{"n_layer": 13, "normalize_top_k": true, "routed_scale": 2.5, "balance_loss": 0.000225, "lr_router": 0.00183}
Below are experts of layer 9 (counted from 0) of a mixture-of-experts language model. Rows are named router (the router's row for the expert), up (a neuron's input weights, with its number) and show model dimensions 0-159. Each number is 128 + 24 x the weight over its row's rms, rounded and kept within 0 to 255.
After each expert's rows: a language model's description of what the expert responds to. This comes from a sample of Wikipedia text that the model never trained on.

# expert 50
router [151 132 191 155 148 142 151 132 153 126 161 126 138  97 102 127 113 113 118 123 150 164 126 104 151 188 114 139 155 146 167 140 172 144 127  94 133 150 122 129 127 136 113  86 136 112 130 121 152 140 138 155 121 103 144 197 106 107 109  91 141  93 123 110 112 194 152 125  95 116 100  92 132 130 155 141 139  72 154 132  96 156 129 133 111 140 138 130 137 133  82  97 113  85 140 112 152 127 148 127 112 147 106  88  95  87 118 164 179 121 142 108 158 112  98 161 124 128 118 108 141 151 145 116 124 133 153 109 152 120 120 157  96 106 121 131  88 127 150 134  99 126 130 169 101 134 163 122 130 104 127 137 105 121 127 116 157 174 163 103]
up0 [130 157 160 105 136 115 111 144 131 170 148  92 111 148 160 113 104 110 120 134 116 101 142 109 102 118 157 155  98 139 153 111 140 157 158  99 127 128 161 153 125 114 132 156 133 161  76 114 131  98 116 161 123 170 143 127 126 125  91 116 123 126 100 152 117 132  94 138 141 128 101 109  43 167 122 141 126  97 140 134 106 157 110 131 169  96 140 117 131 115 158  92 120  97 100 144 120 146 175 122 110 136 141  98 119 137 163 160 118 165 134  81 125 120 102 141 152 136 102 104 123 103 144 113 136 158 168 100 161 132  98 106 152 132  98 122  90 145 142 131 153 131 117 137  95 135 168 137 104  72 110 117 162 109  82 116 120 144  99  80]
up1 [ 92 153 172 106 159 122 159 121 141 104 158 139 150 102  98 143 102 101 118 150 107 135 129 130  94 144 131 134 161 124 126  60 128 133 126 129 131 161 133 151  87 127 112  82 132 109 136 148 121 131 100 114 131  90  90 159 100 160 127  80 130 128 183 128 147  99 131 147 121 168  70 153 118 154 174 139 111  99 141 100  99 114 138 144  77 148 137 138 119 146 112 136  68 113 146 115 130 165 133 107 161  93 105 143 125 138 131 124  94 104 158 145 110 109 155 125  94  93 105 105 102 126 162 102 158 148 121 100 112 151 115 127 113 120 156  94 136 142 125 120 128 112 142 120 155 126 119  90 131  99 106 150 105 159 123 109  89 143 169 153]
What it handles: Word-initial consonant pieces b, d, br, ch, cl starting nouns and verbs: bayonet, break, battery, damaged, bomber, Drama.

# expert 25
router [114 140 142 143 159 120 125 135 152 115 111 116 156 128  97 115 126 119 123 142 133 170 144  91 190 173 122 115 122 150 154  95 142  89 116 115 175 106 145 139 136 127 112 111 141 116 140 125 141  80 129 129 138  73  94 133 122 151 107  77 178 117 134 141 121 150 140 122 165 139  97 163 163 145 135 153 124 118 121 106 148 154 177 141 113 130  96 106 192 179 102 108 107 116 140  82 173 131 110  90 117 135 115 122 136  91 143 125 152 118 113 103 182  78 104 131 171 117 140 125 154 108  98 120 122 128  77 113 136 107 151 150 168 120 121 117 113 128 116 147 101 125 116 168 115 151 177 126 107 132 131 119 127 137 117 104 147 123 105 108]
up0 [135  85 132 126 132 165 141 131 170 139 100 125 179  63  99 132 163 104 167 161 104 139 179 134 121 172 118 114 116 166 154 103 154 149  86 143 134 114  89 104 143 125 104 103 121 156 156 110 125 157 107 132 119 120 115 142 139 170 135 137  78 130 131 142 169 150 162 134 160 146 109 140 128 119 156 155 140 143 140 130 109  86  95 159 123 169 146 105 128 123 117 123  96 152 118 112 154 180  86 120  79 107 149 135  96 153  68 122 119 125 118 129 169 132 179 126 142 132  91 127 154 132 152 138 108 100 163 133 129 161 163 165 126 132 136 150 162 138 132 128 117  81 140 119 133 120 119 123 131 145 113 110 138 132 139 137 110 139 140 118]
up1 [138 156 142  83 131 104  93  95 126 134 169 146 145  86 154 123 132 104 143 123 144 106 130 107 118 153 125 127 111 122  97 108 104 147 176 127 147 119 110 103 150 144 109 108 123  96 102  94 100  89 159 162  96 132 155 102 171 122 145 130 132 182 114 119 135 132 118  91 101 126  91  97 132 132 147 137 150 102  74  98 104 173 129 152 128  96 111 101 115 186 150 111 118 144 172 117 124 112 101 162 134 101 118 135 151 163 131 146 119 152 128 124 138 133 116 176 125  82 152 145 156 114 119 131 156 144 123 137 136 142 126 146 143 102 103 133 111 136  83 148 119 124 195 157 147 113 167 109 146 114 133 158 179 156 139 147  90 141 114 136]
What it handles: First letter or consonant cluster starting a word, often capitalized in titles and offices: C, M, ch, cl, as in Ad-ministration, F-ull Professor.

# expert 60
router [134 146 126 150 140 131  93 168 112 143 176 125 167 157 104 165 131 103 133  95 155 140 148 134 138 131 133 113 166 140 171 148 123  95 136 159 114 158 150 109 130 115  99  82 170 145  97  93 129 124 122 114 131 132 129 117 126 158 124 140 114 122 149 116 126 127 131 134 111  96 126 158 148 128 137 164 177  75  85 121 134 167 160 152 113 103 129 187 135 117 115  80 128 114  90 103 195 101 113 111 114 133 117 130 134 124 114 165 158 117 121 128 139  79  95 148 166 114 118 121 159 128 137 110 109 120 127 151 122  95 151 114 103 131 165 126 145 137 132  78 110 109 175 180 148 164 128 108  92 134 128 134  88 146 147 129 148 142 114  95]
up0 [168 136 122 102  97 147 108 200 102 139 110 128 163 138 136 164 131 146 113 156 128 130 135 123  99 145 151 126 157 126 108 141  67 103 107 161 100  90 135 108 166  91 134 123 114 131  96 141 186 124 141  87 112 136 150 126 136 139 124 117 123  84  89 124 150 130 150 128  90 121 122 170 161  96 117 158 142 117 119 128 126 138 146 194 142 135 128 133 119 140 118 141 102 132 120 134 109  94  94 157 155 126  85 148 150 110 124 130 152 100 153 127  91 145 141 196 126 117 178 151 117 142 132 110 137 113 105 159 142 149 136 115 174 119 111 148  95  91  88 107 110 125 124 104 101 113 121 143 149 108 152 130 123  99 111 164 156 129 135  90]
up1 [117 109  95  98 114 134 140 131 105 155 137 109 130 118 120 164 118 141 173 117 129 161 165 150 105 155 182 132 121 166 128  93 146 152 112 105 122 146 126 134 133 120 112 157 112 138 126 102 161 129 154 118 148 123 176  63 156 119  98 137  95 157 169 121 109 123  85  91 105 103 139 100 171 149 117  86 154 159 109 104 116 101 125 110 126 149 140 162 110 137 113 117  77 127 109 124 195 114 118 133 120 102 143 107 107 129 121 139 127 121  81 136  97  84 142 114 150 115 165 144 127 143 129 116 133 122  80  87 146 114 120 120 106 159 135 180 150 110 156  94  97 124 127 111 143 149 181 105 127 104 117 118  94 116 155 126 143 147 112 146]
What it handles: Pieces like er, ch, z, der, Sch, common in German and Central European words, such as Switzerland, Musikwissenschaft, eastern, error.

# expert 48
router [116 149 134 119 145 134 123 166  91 161 137 104 168 103 136 144 125  87  96 118  97 131 124 184 156 143 131  79 137  67 167 135 134 130 143 115 118  97 110 119 100  91 104  87 145 151 117 153 139 157 135 105 145  94 120 124 121 165 130  96 138 121 160 108 116 170 108 135  92 146 106 176 125 119 185 157 139 139 125 105 125 105 116 174 121 155 148 137 197 140 132 122 135 112 159 124 128 143 124 105 138 164 102 118 147  96 102 150 158 137 123 109 131 142 109 119 135 149 118 144  88 125 131 111 124 108 121 166 146  76 132 119 134 135 168 115 119 112 143 134  92 127 160 140 117 127 159 109 128  83 101  77  82 128 114 144 140 160 140 104]
up0 [136 155  95 152 116 125 158 131 104 133 106 152  95 128 112 134 132 149 175 161 157 151 124 121 139 104 169 116 174 139 124 104 121 182 109 142 112 146 121 126 114 125 121 157 125 152 114  73 118 138 134 102 155 140 138 107 138 145  78 128 181 128 147 147 103 152 106 128 145 117 109 119 142 119 124 137 119 113 122 125 121 159 123 133 201 167 117 149 111 116 123 114 109 117 115 137 155 130 130 162 166  95 134 147 115 114 192 100 116 213 108 164 113 144 138  89 120 146 133  88 124 107 122 128 123 161 175 157 123 161 104 125 114 129 177  98 123 133 112 132 124 110 111 137 108 123 140 177 139 175 130 106 137 109 150 172 107 106 139 109]
up1 [122 161 116  94 143 162 149 140 164 124 109 154 128 146 130 138 132 134  93 129 101 136 160 112 144 160 114  87 132 118 176 123 168 125 149 138 153 113 174 141 150 153 107  88 138  92  94 117 118 152 122 112 149 120 152  94 149 121 169 103  90  65 145 147 134 184 154 166 146 144 132 112 107 162 134 117 135 109 120 168 152 137  90 120 133 102 107 125 155 141 107 138 125  94 143 136 171 117 139  93 144 103 104 118 150 119 152 143  85 147  94 140 117 181 119 145  82  83 133 159 109 139 109 111 129 101  95 144 146 150 161 156  86 131 111 162 106 140 146 128  92 130 140 102 139 103 115  89 125 112 130 123 120 142 139 165 156 103 140 144]
What it handles: Mid-word consonant pieces, chiefly d, also id, ud, z, k, as in attendance, Mandarin, grandchildren, outbuildings, red.

# expert 11
router [ 97 143 143  90 145 142 142 146 116 132 143 115 126 110 117 123 108  83  91 131 113 153 168 118 148 188 142 107 142 111 151 156 132 122 142 144 119 127 119 157  92 120 104 142 128 113 173  86 182 126 140 140 138 115 110 176 135 159 145 109 161 109  94 166 133 130 125  83 140 151 141 118  84 120 170 144  95 143 118 106  86 110 127 186 116 158 129 125 103 172 111 129 121 148 131  99 112 142 140 107 146  88  84 133 131 143 105 174 145  87 141 117 138 112 101  89 117 130  95 127 166 109  87 103 152 145 142 169 137 123 140 126 123 111 129 165  94 113 134 106 134 128 149 147  77 104 121 136 108 146 122 140  89 134 119 185 113 124 126 108]
up0 [147 158 137 129 186 142 137 115 124 157 103 109 142 133 114 139 167 119  95 158 117 178 135 107 162 132 181 145  86 129 118 169 131 168 149 118 162 171 123 143 127 127 161 163 120 140 130 167 123 125 137 141 124 140 134 116 113 127 150 100 104 129 136 133 142 104 163 162 164 129 116 113 139 135 147 132 181 117 160 168 115 105 118  77 139 183 124 127 151 130 112 120 144 154 185 157 145 151 112  87 117 111 133 123 114 121 133  87 147 162 105 125 108 221 125 164 122 119  92 117 116 107 103 154 103 130  95 117 138 117 112 102 127 141 129 147 115 127 147 142 107  97 136 149 147 115  95 132 154 123 113 103 142 125 124 140 110 161  83 154]
up1 [135 147  93 113 148 139 122 158 113 105  93 153 151 175 122 159 140 138 123 136  88 150 131 144 166 103 140 147 178 123 132 103 147 174 124 150 121 136 135  88 113 127 130 119 145 133 142  74 112 130 103 127 131 136  88 164 161 122 159 115 116 104 136 139 126 115 118 164 150 106 109 143 135 135 146 138 155 145 141 124 191 115 109 111  73 133 111  94  82 166 165  88 105 103 102 166 134 108 150 130 114 115 111 128 126 122 126 114 128 131 119 128 102 144 152 123 145 128  94 164 139 181  94 149 150 151 174 162 122  99  85 104 141 134  95 118 142 109 167  92 146 144 126 139  90 143 147 169 107  91 133 147  90 115 119 161 145 161 118 101]
What it handles: Middle syllables inside proper names, often sports clubs and places, such as Fair-ban-ks, D-und-ee, Ta-ub-man, plus the word for.

# expert 8
router [ 94 126 136 155 114 153 162 147 134 198 113 128 133 118 139 141 105 139 114  60 150 106 149 167 147 150 170  93 117  94 153 114 173 106 123 104 177 111 126 129 138 131  96 135 126  85 116 150 150 139 144 133 119 131 127 149 144 163 137 128 173 139 121 135 132 147 103 127 151 110 140 109 116 130 116 152 104 138 104 111 131 128 115 164  93 118 125 149 140 139 142  76 108 132  99 130 137  99  75 108  96 135  91 123 122 115  91 190 134 116 155  97 161  97 127  72 135 104 134 104 134 135 121  96 128  92  79 169 130 110 134 127 160 143 112 119 124 141  98 155 130 114 123 184 118 133 169 134  93 144 111 130 108 116 149 174 143 121 128 129]
up0 [114 110 173 143 120 124 144 127 126 145 136 140 147 134 125 119 104 109 149 158 134 138 121 126 108 154 131 105 133 117 106 126  75 125 100 115 132 148 109 169 151 128 103 149 158 117 110 102 120 135 128 148 113 155 167 120 135 105  86 123 137 164 135 104 107  82 129 158  87 129 173 119 126 103 129 156 108 151 112 154 101 156 125 176 146 162 114 192 181 140 159 111 148 179 119 116 132 122  78 145 136 132 139  96 132 140 158 122 154 157 104 115 117 131 126 116 161 149 163  80  80 103 147  93 116 167 127 121 159 132 120 130 129 156 137 140 132 153 100 130  76 154  98 108 134 155 122 163 104 171  89  99 113 141 136 161  89 122 166 145]
up1 [160 106 147 116 117 109  92 152 130 107  85  94 161 129 150 141 120 126 121 160 113 131 149 111 167  94 145 140 161 120 127 125 144 112 111 114 136 159 122 115 134 136 131 108 126 117 127 111 108 151 141 106 147 110 151 188 168 139 121 154 158 137 117 164 143 163 122 162 115 147 111  99 139 163 130 148 113 130  60 140  59 182 112 127 164 122 120 108 135  93  77  91 150 136 136 135 119 128 118 158 160  86 125 104 147 195 101 140 132 136  87 125 141 126 130 146 155 100 167 120 134 119 117 118 129 121  99  98 133 110  96 116 160 154 136 144 133  60  96 109 162 108  95 139 148 117 159 157 131 110 117 120 143 125 134 122  96 151 117 127]
What it handles: Middle word pieces like or, ir, tor, un inside longer words (sophomore, prior, theory, opportunity), plus role nouns such as author, director, president.

# expert 15
router [125 163 133  93 159 133  93 131  80 152 116 101 161 108 160  66 151  95 116 140 144 150 149 112 142 128 118  97 112 125 156 151 163 151 123  84 127 155 139 103 132 133  96 109 172 154 168 114 127  86 130  90 121 130 116 111 107 188 119 119 141 142  95 148 137 128 161 103 141 169 125 145 153 101 154 135 163 150 105 123 140 151 170 195  89 130 162 130 159 142 123 121 118 110 108 110 155  90 107 100 142 152  69 111 117 105 135 102 160 114 116 169 152 133 100 134 120 104 105 107 167 135 117 115 120  96 120 167 136  93 123 114 145 129 150 136 133 128 136 131  95 147 153 142 133 126 153 153 127 126 139 123 115 163 124 121 171 118 131 102]
up0 [ 88 101 180 109 119 146 151  98 134 147 132  61 151 144 111 125 139 143 107 139 143  98 168 128 145 153 108 130 132  97 132 145 107 112 167 123 113 141 139 105 132 137  94 135 128 152 141 125 147 118 116 128 141  98 109 165 115  86 113 142 146 129 125 127 131 167 118 131 146 148 156 147 135 129 145 180 111 127 120 174 136 122 142 126 153 122 168  93 121 120 122 128 140 171  63 102 108 107  89 155 124 165 135 147  85 149 138 123 134 130 146 128 106 133  92 140  85 119 147 129 121 147 108 129  98  98 165 182  97 199  98 158 118 123  73 126 116  82 103  86  73 111 131 124 132 143 122 147  88 143 146 133 124 134 137 139 132 126 142 147]
up1 [123 168 133 146 152 151 154  80 162 109 131  85 183 111 122 115 134 109 161 144 101  88 101 147 150 119 157 126 100 163 136 114 149 116 112 145  99 135 128 140 151 136  83 132 121  81 163 120 100 119 102 158 114 118 119 145 148 163 137 118  77 120 118 140 128 158 150 117 156 137  91 141 129 120 110  93 142 148 118  94 122 117 138 141 169 139 135 131 115 110 136 137 139 143 121 140 117 113 111 114 136  96  91 147 108 127 166 138 145 143 178 126 140 130 108 157 134 149 180 135 136 121 122  94 118 115 144 139 112 108 145 147 154 123 145 246 145 119 126 118 123 104 116 133 106  96 184 140  83 156 105 109 136 117 143 107 122 143  99 116]
What it handles: Capital letters or first pieces beginning proper names and acronyms, such as Qazax, RAF, Jacob, Jiang, Colorado, South American.